From a checkpoint of a small mixture-of-experts model trained on Wikipedia.
Experts: 48 experts in each of 8 layers, 3 picks a token.
Below are experts of layer 4 (counted from 0) of a mixture-of-experts language model. Rows are named router (the router's row for the expert), gate (a neuron's input weights, with its number), up (a neuron's input weights, with its number) and show model dimensions 32-63. Each number is 128 + 24 x the weight over its row's rms, rounded and kept within 0 to 255.
Before each expert's rows: "mostly gets" lists some tokens that are sent to it at least half of the time. This comes from a sample of Wikipedia text that the model never trained on.

# expert 44
mostly gets: " pl", "andidate | Votes |", "AS", " JP", "- Genus", "UR"
router [101 109 133 121 124 161 120 166 151 157 124 113 187 154 121 150 142 134 138 120 175 112 111  97 135 117 124  91 128 107 123 102]
gate0 [132 167 148 169 113 140 121 129 116 122 132 135 134 146 114 123 112 125 101 112 137 171 151 106 107  96 125  98 156 144 123 123]
up0 [114 100 114  93 131 120 111 104 116 148 158 162 189 164 149 152 148 134 112 144 162 145 139 115 110 146 115 129  91  71 147 120]
gate1 [148 149 120 144 108 150 117 115 108 125 105 103  91 128 100  95  88 109 123 162 149 137 156 127  96 151 101 144 124 130 111 132]
up1 [135 121 125 147 127 136 147 143 131 118  85 124 145 124 101 114 109  97 153 153 122  94 173 143 124 120 128 129 147 135 132 113]
gate2 [ 91 136 118 146  96 142 113 119 145 171 170 151 169 114 102 185 149 174 112 130 124 147 130 149 108 106 170  95 145 109 160 143]
up2 [126 169 156 115 142  85 126 138 144  50 147 131 100 124 114 129  96 136 138 120  65 123 128 139 169 139 117  93  72 125 141 163]
gate3 [127 149 138 133  87 149 117 142 128 129 153 100 132 118  91 171 157 146  99 186 120 109 131 109 117 113 109 150 163 109 144 144]
up3 [145 105 139 132 152  91 124 148 113 123 152 121 107 143 131 131 143 129 110  91 132 126 121 113 130  94 120 155 122 144 161 155]
gate4 [166 131 103 159 122  89 158  89 164 153 163 146 153 142 121 148 129 149 168  79 112 125 111 143 130 117 136 119 156  78 113 111]
up4 [119 114 170 150  98 126 112 143 134  94 116 123 142 135  71 124  59 137 131 120 113 153 146  97 118 130 100 133  95 132 143 136]
gate5 [122 149 129 153 123 129  90 101 144 119 131 171 116 154 125 101 121 122 152 135  78 127 147 145  85 151 133 165 127 114  98 133]
up5 [135 133 112 157  82  79 131 122  79 121 118 115 101 128 108 139 115 123 144 166 150 146 152 131  89 116 159 160 119 165 145 117]
gate6 [115 103 132 114 102 152 141 142 129 152 139 152 129 103 113 132 110 144 101 152 148  94 136 141  76 111 107 113 129 133 135 174]
up6 [161 118 141 130 131 105 128 112 104 125  94 126 126 118 131 152  89 110 158 116 158 103 124 119 155  87 135 150 106 177 133 143]
gate7 [138 160 124 143 126 134 125 113 151 135 194 100 167 102 131 130  95 109 128 149  91  87 145  97 122  72 141  98 120 111 130 137]
up7 [162 153 115 131 135 102 151 120 161 114 128 117 200 100 125 139 151 140 122 133 137 107 156 103 107 134  74 163 153 134 101 134]
gate8 [117 142 158 132 117  99 160 175 166 155 147 124 119 164 127 121 167 107 128 133  97 117  67 118 134 125 154 136 152 128 125 152]
up8 [ 64 155 139 167 127 143 149 115 133  57 135 128 146 146 135 107  83 122  98 129 130 115 129  88 134 130 156 171 125  95 115 151]
gate9 [126 139 151  78 164 151  75 182 155  96 112 146 123 114 182  97 102  82 101 129 117 123 164 119 137 107 126 119 127 155  90 144]
up9 [ 98 135 141 133 157 116 152 121 105 142 123 143 108 136 185  94 142 160 103  74 140  76 129 105 118 134 113 163 106 129 120 185]
gate10 [147 130 133 143  90 105  96 101 149 148 148  64 149 109 143 141 127 139 158  96 178 155  86 130 140 105 136 148 140 147  81 122]
up10 [ 98 156 146 152 175 143 160 134 148 126 168 123 100 122 128 148 110 108 163 122 115 120 185 138 129 121 125  99 133 140 152 112]
gate11 [129 135  99 112  89 123 148  90 178 135 126 153 140 135 120 134 136 134 160  98 105 156 155 135 123 150 122 113  99 174  91 132]
up11 [113  98 115 143 129 107 157 169 140 100 126 106 117 113 130 126 161 145 143 134 119 146 167 157 137 134 145 142 183 103 146 129]
gate12 [ 68 137 160 122 162 122 127 112  81 117 155 105 141 162 114 123 132 175 118 107 109 162 136 120 107 115 107 113 139 139 139  85]
up12 [100 115 136 132 102  97 157 127 122 116 100 142 128  93 139 124 140 139 139 107 129 140 154 138 110 124 147 113  94 142 139 136]
gate13 [147 133  96 128 117 113 108 113 132 115 116 102 159 126 127 146 133 109 143 142 151  93 149 119 152 107 149 136 157 165  61 164]
up13 [137 119 119  98 107 140 103 142 108 170 104 128 107 123 108 138 148 122 128 146  76 114 143 167 136 133 169  78  98 153 116 145]
gate14 [135 146 116  79 146 113 101 170  85 121 121 102 136 150 136 147  98 124  80 115  88  72 100 112 105 152 170 154 127  75  72 151]
up14 [ 89 160 117 122 176 168 127 124 133 103  93 160 112 121 144 109 129 145 112 136 133 149 134 161 127 103 127 121 109 114 115 147]
gate15 [130 124 146 124 100 129 117 117  85 177 103 136 106 128 119  90 173 137 121 124 166  89  96 164 108 153 147 141 119  90  84 116]
up15 [101 155 121 127 146 135 162 104 149 140 118  99 114 180 153 137 108 168 157 128  89 136 150 123 110 147 137 127 131 162  84 107]
gate16 [121 115 111 113 102 136 140  87 138 123 171 146 118 128 117 109 144 119 115 110  92 132  70 151 137 122 151 106 112 136 115 131]
up16 [133 160 101 157 130 165 155 109 111 114 147 123 110 147 132 132 140 153 165 103 107 171  93 100 152 130 142 119 142 177 111 135]
gate17 [144 107 125 120 129 101 101 126 140 163 145 127 141 130 153 134 133 122 136  61 134 126 134 118  80  91 164  98 140 126 100 152]
up17 [131 111 193 103 156 127 154  93 133 158 131 146 107 136 138  99 174 109 153 154 139 137 161  84 127 104 131  98 102 119 135 122]
gate18 [ 68  73 145 142 136 102 106 141 129 132 143 148 157 157  85 126 107 149 102 105 158 119 145 113 147 162 104 119  83 112  96 100]
up18 [139 121 141 136 139 112 126  93 126 113 107 120  80 120 122 136 126 114 156 139 111 143 154 157 104 134 111  89 118 171 155 113]
gate19 [121  80 146 157 114 129  95 119 138 179 139 150 125  93 131 108 129 135 112  87 154 140  97 120 132 130  84 113 137  94 159 150]
up19 [177 147 120  93 180 150 148 148 136 136  92 129 149 119 134 107 129 137 111 133 115 129 163 167 126 147 168 115 146 161 149 133]
gate20 [147 161 128 103 183 159 158 110 159 138 136 124 118  92 132 140 101  99 101 108 146 162 151 148 149 183 110 113 115 113 137 111]
up20 [135 125 119 130 106 152  95 118 119 130 129 120 139 135 149 157 124 135 150 135 104  96 142 109 159 126 122 125  80 133 150 100]
gate21 [124 167 150 203 186 119 115  84 153  99 105 140 141 114 126 105 137 144 147 193 128 172 152 100 131 131 135 125 113 185 119 129]
up21 [134 111 144 122  95 140  93 133 107 126 101 133 123 142 140  89 120 188 117 103 128 114 117 129 116 151 136 151 128 159 174 118]
gate22 [148 155 124 158 151 166 126 170  94 158 132 114 128 164 150 162 113 111 132 106 148 147 124 135 135 127 152 140 136  95 105 161]
up22 [134 121 139  93 143 142 129 128 138 120 150 170 149 131  97 110 155 120 147 121 119 105 189 114 115  97 142  94 117 101 127  70]
gate23 [125 143 180 105 178 147 122 104 120 142 120  89  74 119 136 125 163 138 101 141 133 164 139 150 137 134 101  98 106 185 100 146]
up23 [161  66 125 131 141 108 139 172 150  94 152 155 148 111 136 168 141  78 136 112 145  64 121 108  95 130 102 106 149 145 103  98]
gate24 [124 138 139 115 151 141 142 111 176 128 142 117 164 148 121 129 112 100 122 111 111 161  89 143 110 127  66 127  89 119 119  80]
up24 [117 118  91 136 150 174 129 179 122 105 126 142 170 131 191  88 169 170 128 148  85 131 105 113 128 140 148 156 138 108 182 120]
gate25 [169 192 106 138  87 112 145 166 127 129 114 139 130 134 108 112 153 128 129 131  86 138  92 113 139  99 164 155 104 139  93 157]
up25 [142 161 133 141 120 101 125 105 128 117 156 125 107 126 133  89  85 138 102 125 142 144 120 114 110 128  91 122 105 138 189 102]
gate26 [129 109 102 125 199 124 109 160 158 156 105 145 149 138 109 151 153 105 107 163 142 167 129 111 113 150 126 126 113  87 127 129]
up26 [121 167  85 106 114 138 164  85 129 119 120 118 101 117 138 113 161 113 128 145 119 105 153 131 120 165 167 168 161 113 159 157]
gate27 [126 141 106 154 133 176 118 134 171 101 112 135 124 127 145 138 163 164 101  95 178 172 164 159  89 139 148  90 148 105  88 136]
up27 [158 166 134 109 127 149 111 143 110 156 119  98  87 161 116 143 171 123 148 127 147 114 116 137 140 139 149 131  98 132 105 125]
gate28 [131  71 126 110 159 102 127 139 117 137 147 139  94 143 121 124 106  90 143  92 107  96  88  90 130 105 145 144 151 121  96 179]
up28 [140 142 127 112  93 114 110  98  87 106 186 108 143 147 103  77 147 130 103 129 139 131  91  93 122 125 138 152  93 126 113  84]
gate29 [156 108 139 121 136 106  83 165 123 178 136 116 116 112 137 151 131 109 133  89 139  86 119 161 141 171 125 147 177 149 133 131]
up29 [140 114 117 119 121 126  93 141 134 152 150 151 196 137 149 140 125 113 118 109 171 116 125 132 115 108 116 102 144  58 103  86]
gate30 [135 135 145 171 129 123 115 160 116 142 138 159 159 146 116 125 130 170 110 112 171 163 153 133 105 121 117 146 141  74 116 151]
up30 [135 142 118 117 133 109 127 137 103 111 102 134 110 135 128 145 139  87 111 103 132  67 145 192 113 101 143 148 144 148 188 118]
gate31 [137  91 165 121 146 121 151 118 156 149 136 100 123 106 149 126 149 146 152 127 122 102  80 115 129 121  85 124 159 119  93 140]
up31 [101 171 155 152 116 118 148 119  79 124 117 134 167 122 162 112 110 131 104  83 112 118 116 114 153 112 130 127 114 105 140 136]
gate32 [142 138  95 132 130 135 100  96 161 152 134 114 111  95 173 148 115 162 169 107 147  86 135 131 114 142 132 113 167 133 138 148]
up32 [118 111 131 126 100 136  94 143 108 139 145 121 139 106  83 123  89 120  93 111 127 130 135 178 145 127 143 134 142 153 133 150]
gate33 [139 135 123 178 154 121 142 146 130  94 130 105 133 125 106 127 116  71 153 116 153  63 148 138  94 108 102 142 117 112 124 105]
up33 [106 108 111 155 141 109 107 123 115 139 133 102 106 151 143 138 100 102 116 150 149  70 114 100 119 154 122 106 138 109 126 109]
gate34 [ 99 183 109 129 112  94 138 127  61 101 117 141 158  93 124 139 141 126 143 126 165  86 113 105 130 189 133 118 128 131 144 132]
up34 [153 159 168 119 125 119  99  92  91 149 130 120 110 161 148 115 118 108 159 122 102  99 100 133 131 103 132 151 141 129  96 109]
gate35 [122 151  94 143 140 142 155 108 149 115 120  88 130  48 117 154 142 163 137 120 121 136 140 111 107 117 160 122 153  95 133 103]
up35 [124 134 107 116 175 123 172  84 123 125 153 140 102 150 149 109 145 109 119  97 132 121 104 100 151 156 124 113  99 137 129 114]
gate36 [121 178 145 128 144 121 151 123 118 141 140 120 142 132 171 118 117 140 124 138 129 138 135 139 129 122 174  83 141 120 107 171]
up36 [131 133 100  88 152 108 149 107  94  95 139 128 128 171 135 120 116 134 128 118 142 100 110 110 136  89 103 146 144 131 182  84]
gate37 [128 128 136  95 138  73 115  99 121 125 147 151 122 105 115 139 136  80 138 154 120 129  80 130 109 189 156 126 182 114 117 154]
up37 [121 134 122  99  88 107  97 172 134 108 123 119 150 145 116  49  97  92 105 150 132 130 115 138  94 134 116 114 113 137 129 172]
gate38 [116 108 143 147 164 177 106 108 111 113 114 140 162 118 139 148 143 168 163 106 133 149 100 138 128  90 165  99 128 116 123  95]
up38 [109 169 117 103 106 111 138 148 126 136 145 153 151 169 166 114 127 135 106 158 141  82 150 133 134 153 125  96 120 148 113 154]
gate39 [144  98  81 120 130 124 134 118 144 138 121 133 115 129 118 144 134 123 143 106 178 122 154 156 129 137 124 120 151 138  97 125]
up39 [112 111  87 135 142  90 160 108 102  83 120 141 154  98 159 118 136 165 109 133 112 160 120 168 121 176 112 136 128 142 155  99]
gate40 [118  99 127 105 145 150 112 140  88 135 108  89 147 135 166 133 111 156 118  92 145 149  99 126 143 135 130  98 198 147 133  87]
up40 [135  89 122 138 178 117 154 118 135 141  88 139 125 103 113 136 140 157 156  95 107 124  89 113 123 120 131 116 140 160 122  81]
gate41 [144 139 148 155 171 155 125 132 121 155 131  90 128 160 109 122 115 125 103 114  99 149 162 110 117 126  91 119 137 116 122 113]
up41 [166 154 146 139 174 127 163  93 102 142  71 128 145 137 112  90 137 128  88 135  80  77 126 116 115 158 132  97 118 119 114 135]
gate42 [152 146 111 153 152 109 124 191 144 185 124 159 191 181 105 123 123 139 143  89 103 139 108 154 117 146 120 122 159  93 115 131]
up42 [115 115 156 146 122 132 147 125 141 133 105 143  97 124 111 137 107 110 101 157 110 148 126 126 139 169 115 125 132 140 124 122]
gate43 [106 136 156 143 127 137 102 135 124 177  97  99 163 152 164 108 109 118 101 136 138 122 132  91 104  95 155 109 145  95 104 161]
up43 [115 134 153 112 114 129 147 111 138 132 102 127 122 164  93 113 130  92 148 115 126 133 137 116 114 139 114 153 160 111  96 122]
gate44 [114 167 120 106 123 142 153 159 152 132  85  89 113  98 149  96 102  90 136 118  67 157 123 108 103 153 137 164 123 136 111 144]
up44 [ 93 136 119  99  92 156 157  98 108 138 130 113 137 124 117 121 101 118 124  79 126 101 142 118 122 148 130 110 151  90 160 158]
gate45 [126 133 154 119 178 112 134 134 134 127 113 125 130 116 140 130 119 100 154 148  74  99 118 157 141 147 169 135 124 103  79 141]
up45 [115 137 109  92 116  97  87  93 118 129  80 127 152 122 135 130 134 113 117 148 159 163 134 156 106 152 134 115 109 159 146 110]
gate46 [145  92 133 123 118 121 118 133 158 117 145 116 146 126  85  94 145 148 169 139 107 117 137 133 129 139 162 115 140 142 109 131]
up46 [115  99 167 135 110 108 133 201 138 142 125 111 145 121 111 151 137 129 140 130 162 131 169 149 100 150 158 125 177 127  90 134]
gate47 [118 131 127 126 130 116 153 132 105 121 120 136 140 131 109 129 161 132 155 135 113  85 121 132 111 158 105 167 113 146 127 134]
up47 [ 95 117 107 133 109 182 110 155 106 130 139 113 130 146  87 100  62 142 110 127 122 130 117  97 132 143 102 132 149 122 157 118]
gate48 [114 171 119 113 103 186 145 111 147 142 163 140 114 137 113 107  92 125 138 132 115 118 113 123 127 150 135 154 106 140 131 151]
up48 [113 146  88 112 115 115 104 143  91 118 165 118 154 126  95 128  90 128 116 120 117 120 141 152  95 116 135 130 115 102 151 136]
gate49 [102 115 104 129 120 143 136 121 141 146 143  86 147 136 114 178 141  98 157 118  91  99 104  98 127 141 133 128 165 111 105 152]
up49 [188 157 176 157 128 127 148 139 125  97 116  94 117 117 133 169 122  94 128 131 103  93 124 124 120 133 131 129 117 129 133 164]
gate50 [129 132 119 143 119 116 101 127 112 153 116 120  87 131 108 112 133 143 118 132 168 130 112 136 117 100  88 100 107 115 117 120]
up50 [112 190 128 155 157 134 127 116 146 146 122 110  98 125 142 102 127 115 135 114 135 162 147 119 161 158 114 148 154 143 113 119]
gate51 [151 118  88 156  79 106 105 127 155 178 130 133 143 128 138 133 105 144  99 173 114 107  99 116 131 146 112  69 136 144 136 150]
up51 [120 126 121 124  96 187 110 181  86 145 112 144 172 102 165 106 118 145  69 110  69  98 141 142 102 158 142 124 135  89 135 135]
gate52 [ 91 133 114 191 107 166 125  77 171 133 165 119 134 152 154 164 147 136 150 114 133 139 111 169 112 141 133 146 127 156 133 123]
up52 [137 134 166 142 145 126 127 101 127 148 133  98 132 123 154 127  88 101  91 100 163 144 111 150 122 175 174 146 147 150 135 153]
gate53 [128 146 134 131 124 154 129 109 140 160 104  81 168 133 124 138 109 144  95 150 148  86 137 115 138 142 133  87 118 129 160 157]
up53 [122 128 125 129 141 103 156 108 144 163 157  90 161 131 119 151 163 102 165 120 131 139 147 115 109 120 133  92 127 138 136 123]
gate54 [116 118 128 138 141 169  74 137  88 119 147 115  88 136 131  86 157 164 129 128 163 141 137 119  90 116  98 124  96 124 125 146]
up54 [107  96 151 100 147 154 138 144 104 119 145 135 128 139 149 120 166 124 122 123 150 149 154 168 105 147 103 108  83  86  76 133]
gate55 [ 70 109 131 112 161 117 127 164  94 140 127 132 155 131 100 160 117 187 140 117  95 135 123 170 136 126 108 178 169 125  92 116]
up55 [105 131  88 164 116 154 159  79 140 127 139 171 114 144 142  89 106 162 149 121 129 136 154 143  94 135  93 138 118 118  74  94]
gate56 [137 136 114 108 149  95 129 102 154 130 136 106  98 150 134 142  99 133  85 130 119 120 134 132 173 148 131 126 137 120 115 149]
up56 [122 150 120 116 153 156 156 154 156 103 152  96 100 150 173 132 137 165 112 133 139 137 111  96 105 124 164 150 119 156 131 163]
gate57 [104 151 108 119 149 129  80 147 161 144 130 137 137  74 104 157 137 127  93 123 142 155 120 107 113 127 126  98 165 109 144 163]
up57 [138 155 111 145 123 154 167 110 103 183 163 119 156 151 147  96 102 132 149 141 163 106 138 141  78 142 117 108 197 164 106 145]
gate58 [169 116 145 158 119 128 107 142 119 137 119 120 131 146 145 115  83 121 130 136 142 150 118 105 112 137 112  98 154 100  81 118]
up58 [128 132 130 149 114 114 157 105 115 113 120 121  72 126 122 173 115 138 101 126  92 163 121 103 140 122 125 130  86 131 131 141]
gate59 [133 157 137 156 159 157 132 153 126 125  73 100  87  93 145 122 145  94 126 105 127 158 141 161 110 149 137 122 138 115 110  98]
up59 [129 128 103 155  91 166  76 120 149 132 143 147 139 126 108 110 156  98 121 127  91 122 169 142 101 142 121 117 152 144 116 143]
gate60 [153 124 148 159 126 153 123 153 132 127 183 145 140 104 104 162 125 121 179 114  92 118 102 133 115 137  77 128 122  87 124  98]
up60 [155 132 136 205 102 125 153 155 144 126 123 119 132 120 106 134 132 139 148 128 120 114  86 139 117 144 110  86 150 130 122 125]
gate61 [134 131 152 153 164 144  99  90 147 155 149 170 109 130 123 109 135 131  79 136 163 128 116 141 114 127 140 119 125 160 142 158]
up61 [120 133 100  94  95 113 137 172 157 129 140  93 105 134 139 134 130 173 128 109 141 113 108  90 130 102 108  99 164 104 117 130]
gate62 [132 133 100  93 177 123 146 145 173  68 149 161 142 111 157 122 129 138 115  90 115  94 173 100 156 134 105 128 159 102  85 128]
up62 [165  61 146 103 129 153 111 132 133 114 134 158 127 136  98 136 162 132 137 172  97  61 128 149 138 115  48 132 147 114 144 163]
gate63 [181 113 130 101 114 115  89 118 117 171  81 161  88 156 135 132 119  76 126  78 102  92 178 154 133 140 171 155 103 151 102 107]
up63 [137 158  98  72 154  91 126 165 118 128  98 151 157 129 138 113 124 104 141  99  73  99 118 133 134 147 142 167 104 128 147 109]